python train.py --n_layer=19 --n_experts=32 --experts_per_token=2 --d_expert=64 --activation="drelu" --router_score="softmax" --balance_loss=0.00229 --balance_bias=false --init_std_router=0.0197 --vocab_size=2048 --norm="rmsnorm" --lr=0.00254 --beta1=0.9
Below are experts of layer 9 (counted from 0) of a mixture-of-experts language model. Rows are named router (the router's row for the expert), down (a neuron's output weights, with its number) and show model dimensions 96-191. Each number is 128 + 24 x the weight over its row's rms, rounded and kept within 0 to 255. Numbers have three digits each.
After each expert's rows: "comes before" lists some tokens at least twice as common just after its tokens as in all text. This comes from a sample of Wikipedia text that the model never trained on. Tokens count by the router's weight.

# expert 5
router:178094156117138137168114162140116143096149091149134139183087158170139114117121154096163114155154117155139114098123119115086104112108102103131103140124095141123097109176140123117095116115178120113129154122157147116111163174095093129109153123158113105109154110108173148083126124090144152132
down0:100105109141113084152131104147125107096126106189092100141079134130175075120114133092125139115125116148146152074112066095124178135120129122098124119102141151166129102148132111105087107141126163127162107144138122143137081112156138130146135095124093125113119160081136107145106157153106125112
down1:134127157185132164115154119153170135118131133087158107131126110115106119129069135166118129116118115145130102141136127095102118120140155181124130104157085127127105140128189091142113135117110127132166137132073148139088120112144109088149142106119167073145122133179156162105140109150143149106
down2:092146100137172126101140160122125072128133120086071123121153096109113182127117121117125137100113132110135138160154075133106125147127108141153127148118148096147161078100113107162107103136106116111156133142131066155124086122192081128170113134104108125148122110118113123123120066141091119109
down3:150143127139134133086141110171104137118090158090152135131165186159104119143150093106141123139121196150111140112123119149164115088153091160109127094106141134162101142120136139125115115097113130104125093149125136101128104133142135135126137118089146134089133191084145123101150161156082141155
down4:136079133120110110150117096123113129105138113143142124128088127060111100143126133186138146127118151092147134151120123103158120136056107180131148120154136155127134157128101153102159102170133117123131147112140096125105085132148168170108139112106081094059123140163098176100168148149148135120
down5:114095129092146103147123090077146104129134109125114157120191120100101201069147119163135110097128114100155132128104115116125140126164121183167112109166128131090121109117149130108126133107160104133175103139140093139135134129129087142144130116138093106124158164115099119152144114098092141126
down6:115102108163110175126096094107087097113138131150107131091122102132108098154183149129099122122113121128142104153163139119148143110140122097133136147080148130148135098103119126144097158123106135165176146147111092128157117090137129137093106122091165116147127130105104131118154150090180097146
comes before: "1", "0", "2", " |", "9", "3"

# expert 16
router:147078152099136115152146146133107162071143094157124129138080160144127122095142149129150106153171109130169135114117093107134092144145144116133116114173072123156102150167134116077127119110147136081123169130127151111095126154116076090109141127147139131110182114097173149089119134105138127140
down0:094115108114137141147167151137163110191144115107100131126103109147139156150127103111097147164101094083113111139140127156102127117102128127099116189083111095143132146119099142091179164120121106123130138095153172134147144108175133141112066104129063114118121116169139101139113105081153117141
down1:113177111144164126138120152117107143121126103130125111085146117104137167131116105144114132121174118124131134133142152163117094089129142124105167154146154127115147118111180102132138169089129111172094113154143108105085161135121143105121139146170124140134106142139125103153100120141138140094
down2:102113104139131108080135156139111130110134131129116137099175085101125120150140124126130129054126129068175128127154127078119099137120097104135111172110125142113132112090122132154118116088133140144126163133132166109154173116137116131132095110090136162119119142154139179139138111151144111105
down3:111154132139115140118141160154149094128128098153154114165124157106102123126121121133100138141100101152144130106185142103168102158128139147129104130123169134133157123090147149130123157141125164134160129125132091138137133131139161137139149158110143169149115142148103154121138150170085172095
down4:131168129113153109151114130151151149176116098102124115141134107117122130111110130126101123153157112104143119076091153107130129128135119128188138098125108130128083144116157130165097155114108125071107119135127099113117115179123108098105119134152130160162171110116143114143135154074117093151
down5:131127107153122147113112139099136090140121130120072123141076090151118213087095114133147129152136117152155113135104142108141167157142144077151130156116114125116115110142166140166127121128110153142161089137121151140149171104146085175155160124151108101114148114101133105099103163113148138101
down6:091128144149143185141140129184140127122108111108118148127140101138122143136121104083176121082127108133095130126145144102113130140141121088137152091148138138107142095116101128128128146112160105078121128098138103104123085123133096157144137127101176105105128125146134095118128135140139152148
comes before: " |", ",", " (", "s", ")", "–"

# expert 23
router:174103145128153150166100152145126152103153075149122141192100142170136108121126148098160106142165098158137110106118109120108109140128118103117105134117097138122085134173140138117128108116179124120134150115189146101113141153091089120111142135157116107102155113113170141094120136098148163128
down0:118102090146105113126181159133138150136162116138097152090149108094115118167152106113155154152120111140119120147082078111129120175156157116093103120120155115139131160132164120100146137122134106124152085145081062126146100147145151130128130092135145096151116143159110140146142111103126126124
down1:124118125088131143103138157130122137126121095091093085115167086103116163126133133117114086104131121148133161135094089114141178115131157149123120148121115118143149188130123125196090162157098126168108066128121132105135142150094139083129116097154133143120102149135129093114120161171120092156
down2:161143133147136089131151151098094085169127146119153150114157107114119115122152091141147084138118111114108157133142126147109162127166161133137170102122128161106121113114083135106170144140155116124123128106111168105134132071157128134124119127133129143108131179148122104150127154130096123163
down3:106147145119139128150136156110117117090130168120146098182142132119114088123152116081149181144158137133111137143097133137159110149163149112122148135139148177127150153128159170144095119115167123120107100098156096135123134100125117152104139152139144128154148076121164139125102153177136103115
down4:113146098148099132116121119115125144209122159135111116118104143121148190126134165134079150112145130110124100082144110157124144168121118131123143137183147108125144147134091165147119090074089095084124123121111128135123119126145121126090087167192141167090097149117155155121151107133118112131
down5:139132095151159127151140132152120107103144179142084173181126118094130128109103132182136093112147123139122161149116082096099158111107164087109110157154123116126138156134113139129107130129106104156119149140126097124084125141160142176087199094145121172124141120098131117115128124138118105153
down6:098127113119096105110108111139124157106108163149095099098153116110112088123125152150143158114120123136125180112156124141095117106169144104124143186151150145122133142127156097136066156116114124102118132150109107107135130145153102089096146147152067105160162173099146173153101147089110112114
comes before: "9", "0", "8", "6", "7", "5"

# expert 30
router:146102148116150149133125141140139144073135129150167159152109133192141143130109132126129110140138142144126104099105109122141107119165144082147099124118098150099103121147135149092117119126153092099111143146144171112108146138091084112133169138140079118097160126129163140099139119108143153138
down0:120151129114129147164113123145128109153104138089115147165158125187106130170135111149143120101088139119123120099119117156166151184148094161110180099110135154118131106163170124117140104119083105143123087115116078119107130124146101144124120122110093128095127148145119096170140153131151125130
down1:191148159117137172130108161116132108118124104090117179136139140129142170168113070125096141105128149162100144139115165133166153110095104133075128109141111153142130142103108118113132159151129115121123142149131091151122143101159082154081144128157119113130164120144101140123170127142107112113
down2:132099108155118109128128124117102115093133120134096131106131112145110173136138127141160147107141080141103130146141150149114114114174079112109078066117164119105118085158110096080142122114115142123126080154128129158134142168134096126134153093142100138115111124147163104157158136110097111133
down3:116155161140087128111111103113144153133105101135125101100121135151136102139111129128106111113097084099097149108164122143069135109127148092120115125132169161164139134078119174128130131155136133143162086127158097180135112136133131116157139100115142137146154106096115097150107103104148136092
down4:108119131066149140152150091099121083099136161113099134156111127087122102148125108144102123139120138121126134147121141148117114108110116161067143092162164104148135110097147099098155159112145160153143143128136111085156156137155182101125140124098107124126143127106137168117145104121179059116
down5:125162143135133107142145099144116142176106129104117066143129182110144139117073163149102153145101108157147125142137123106141136114121122100157106132130152144106120142093142113113139082138135116055108101136137147169119110117137151061156133125165127119097144148118128098141059141163125100109
down6:141123116115139127151089146128129121157116143119119104136143093154094160121127104163138135102145155105137152141138127143130123165161131146105144134129113172159133095129138118150161111144108162145137151151110137142132114147112113116113112154113098121123103138124117163107146064073121098135
comes before: "-", "\n", "|", "==", "=", "==="

# expert 21
router:168098151112153151160118156150110139105135077147129136183099154173134123107130168091157116142161118162130116102111103105096111133110119106107117127122093140125092146165134135109135111108167139123125145125181137104102143167091096126117143140145128106121160103109173143090112121090147169134
down0:112144101091119129103123134119090119113200112132095097111081128117164094156103161118103108065122119118166144098100115119122106116096108160172132159132169122103149123100154126158099122152173158148137102096135125139119122123125101160118139112154162114100095114152142138121131138121142119134
down1:119117142156121122142144125128173083121144134119116149148150143071109171131104137135146154122130099155182132142105148078132122137168175172131128159132117131085131135128156149175119122098121129128115150169124088121134129135084110154136110118168130088120143102135147097124118154108177137135
down2:124147141161119121136132121150156133147099122148114133131145125146151127144141152103155153109188118151174145114115119143124158156081079127078141173125110120102168110127110114150128143126123156168104079150148136160126155166139106103139118075171094149117162158136073147163132124145106124153
down3:162122124126098121124120154156098166122124107137056114184119119163167134143091140138082130121154150160147113166080097137111138104141120136096132129131112148137125143178152170139146128096144132117134141149127143088138121092146092122142092100164144106115115125102175124099117136124090126144
down4:096103132163175116125135092150103108124128103136152153109116110144122151093132111136156136124127123160142164113121127123112144149158126166159130122135132119111131155090144149105137149137075138128144147153095070182150081133113151137115152083101105097141104092148156141150117107096134054120
down5:106095097128095149155153122109140116155125181094179131144092103125097132129095120138124107116155126127126068155108105104103114049181118194159094157137125074109121131123118122136154126135121127127126111106168131112105147153098142140161130076164144124125159081066123127091125166114101129141
down6:124113154136112169109105127150133104131100076165127126120088113120097100096125117091143140119113114114111152168152096113114132172126139133119108146131136122112140080110099107138117180158133164124125132151147154120147120141098127128106122107169169171115104102104145132119121125121117140178
comes before: " ", "\n", " —", " +", " −", " –"

# expert 6
router:188106144129134127164115143147123157101147074145128125180102157169141135117119156097162119143153121157138105092109104107111104112098106095124111136125097133121090131176125131102128129106162129131133131116177144116101162174075097120114138123153127100130150099117163145084112108097144154124
down0:109105131147084173105168151104139129165101127133162142141156150106116142112131108127137116156156109091126159127134165116080149134136144098085099134153080140095147140143119112118096141150116162164111151132110146117102127122105139122160167101187126114131137152113141143123146168141100120138
down1:132117128133111152125097156118138128151099133185113161152142123144134154142107092151141157070078144169145161100125088124133123126154118119129138156149106112167134139078060112162117129115131112106112146110185158125187101129133143113151124124097137117126200103129113129135128150117185110109
down2:133152138121127160127128114122118120119141130074104119107127149127120090077153088147142106140109164111138129139112109146156124131103137176132117144148095122131120164103081099127110163110139153116113106102166091185093138165137142106129144128120136143138141094162077165166123105137119138132
down3:123103184129117134145085100134145097122173107095160119100121178105101113155128127151103171116106156093102143092125152141146179086163131140125187139119097080161115143109130109075114188138161122137133125122112135127147141132163130134157125118171123112132100147120128156104135120119137103097
down4:156110097100093117139105146131139130127139161128117151138128147142175138166128116123111147125146184122126139134113107144091117142155146136165113177153188125077143142154129106120129121143166091152167183146150112151116111128123131164137103143170118112119147164162132154131113153143136134135
down5:113153130105134102157131170089160105098092143105131128099181125072092077118181120106192161066129136163081117137133095098142116144113107161148115149128104127118119146117130145143105150146102132151122109112118131106136138129117120094125056154117137143144143143142103122133082125114143117126
down6:157140175093114133134137148128138109126183115117098155176140159165190119140145131105139130172195124096108130157099113143138116117081136090171077136123126157137098117126117091139115150141137116146092133128112123119093134158121136136131116146154134123161147139128089113124142131116170135118
comes before: "0", "9", ".", "8", "7", "5"

# expert 13
router:177107151147139133166120125156099133085128081154140160179110140157140116123132152091167112137158125148147103119099096118102101136129108099145107140133098121140098149171129131107112121097196145115150151146161117126116142160092114141112156135159121113134162114105159173080115123110161160139
down0:142114103120118120185149159140168104142128132117170074166129132135108148123185110113179120153133136111154164119118074171126112081162136111109120119177125140122161140160100128140133132134095121107176145145140134068094133122110141169130176130157137099148131146115152146166177105109102152142
down1:163160154125119144137140156124134128145179144137126135126169124137086150108138121135144120096150109130110160074126119153132109125098099156140095164129148123135128145121097137109131121165151130082159143147131148134133120078155149116148074092138151141139114165103098118112126171156099155139
down2:154156089123141124139148077144105157131077108136142083130127120109131146157104128178161125093159092109127123129154135154154097113108125115135135089140174121123132153150129137143126140135147122121129117124136113157147140101137100100124117086096111091127170160135121097110145138156176143135
down3:091145136130092122148101093115159087194146095130107125134109096095107154102135098146138125153115157126155092126124129167157108106153148153112142131126130088129139101093163140122125133143138128126127144102127119141131142127156129141175109114146158107121098134144129108117148106135115124093
down4:126148141134088160152189115102132106117140128172130121107173112105109076128157127158125148099105151091138132100136140145153140116117126164133113127145141120111136156117095113089104090123131125136125124129145148088111133116130158162122137139104111129124160089156135105076154113120135173134
down5:138141091085140147116093170084099135133136085112112176139100114098157088141129162094134122113056106131095168118141106167139114114117127114166147162151126147102131137143113065113149121147113146135160095121124126155097145124134097133127161136116137096148120146124068123112120115157120090108
down6:128148114132129131118106135128106140090123114127148118163144157134133114106130129149144071155144119111105129102104119163089117130114126109125148125127136137104117114146087110066185132112121175159125102120138148127074134093188155124107132154127110116135098163118135100118168149062133095147
comes before: " |", " the", "s", "ed", " (", ";"

# expert 8
router:168120151092125115161104128144132151118140090151131124174085142189135154089128143088175109146179130153126114078110087104087087140114128102114123145126118138113122154170138148132125126126144131121134140136166164110115138157097092116108151127147096106128175122128137157112132135090158149114
down0:125148132156118140133109139118095146091128123128122122124135159156137114136143080135072118146092111133158182154147123151133107161099162133105102176147130167135149100126142127123080161126134160075174165117175110140117137144122188105120111128115138111178115145138158131136151133125141122102
down1:144164126124139087124099106120082137121136113119098129129134134105115105135128145156095098156181108160117181154141131155105120134078130143142145110110145112109113157128114128146120117192139131128109142133108153147147137130121140089170141140119132104120131156084143106155188152096158114088
down2:112139142108125108118153133078161086114160087107138132136080121135114138157145173102132139124119065125151137103134166133095103111113142130148069162149117174134127156147117154139147132157068133129143130117135138150129139122143143087142133145114146103136141132135148100128140127156141134118
down3:167121084142126178123136141154089123121118080135115149092131123126152109118122116113143154109158087131111169156171176126110137087105107075097123123136132093098120121157126135127115068098099144144151095089112103111113105118153110136125119141096144160145100143146136103112141155112129095146
down4:133148084134131133126159126143113147081122134126157146138106119104086137116089202151099138129151141186067107121106114120097082067139139133112137111165144094119135099132061149082091150145099122134081150148166116117133121110127122171162131122100129126146101087132105100101130114148123163171
down5:098163141126154145085155126137070125109106156132125135136118141119104107146167163147122138138174145103151138177116112186097134139143088142156125110121132159101153156115120120102147160149138162108110070147140098110148107146167134104109130111138074112167120083138134133101123110092135087176
down6:120151117149116148116152152136170099117129134144095117122141121147118120111132109172110106111138147161144096148104116153138127141092110142124151150171118075126115118202140131127155104150082161094151139119089125071143120143119165137107150110141138129153130134088102120143129109106148138113
comes before: "0", "1", "2", "7", "ov", "ort"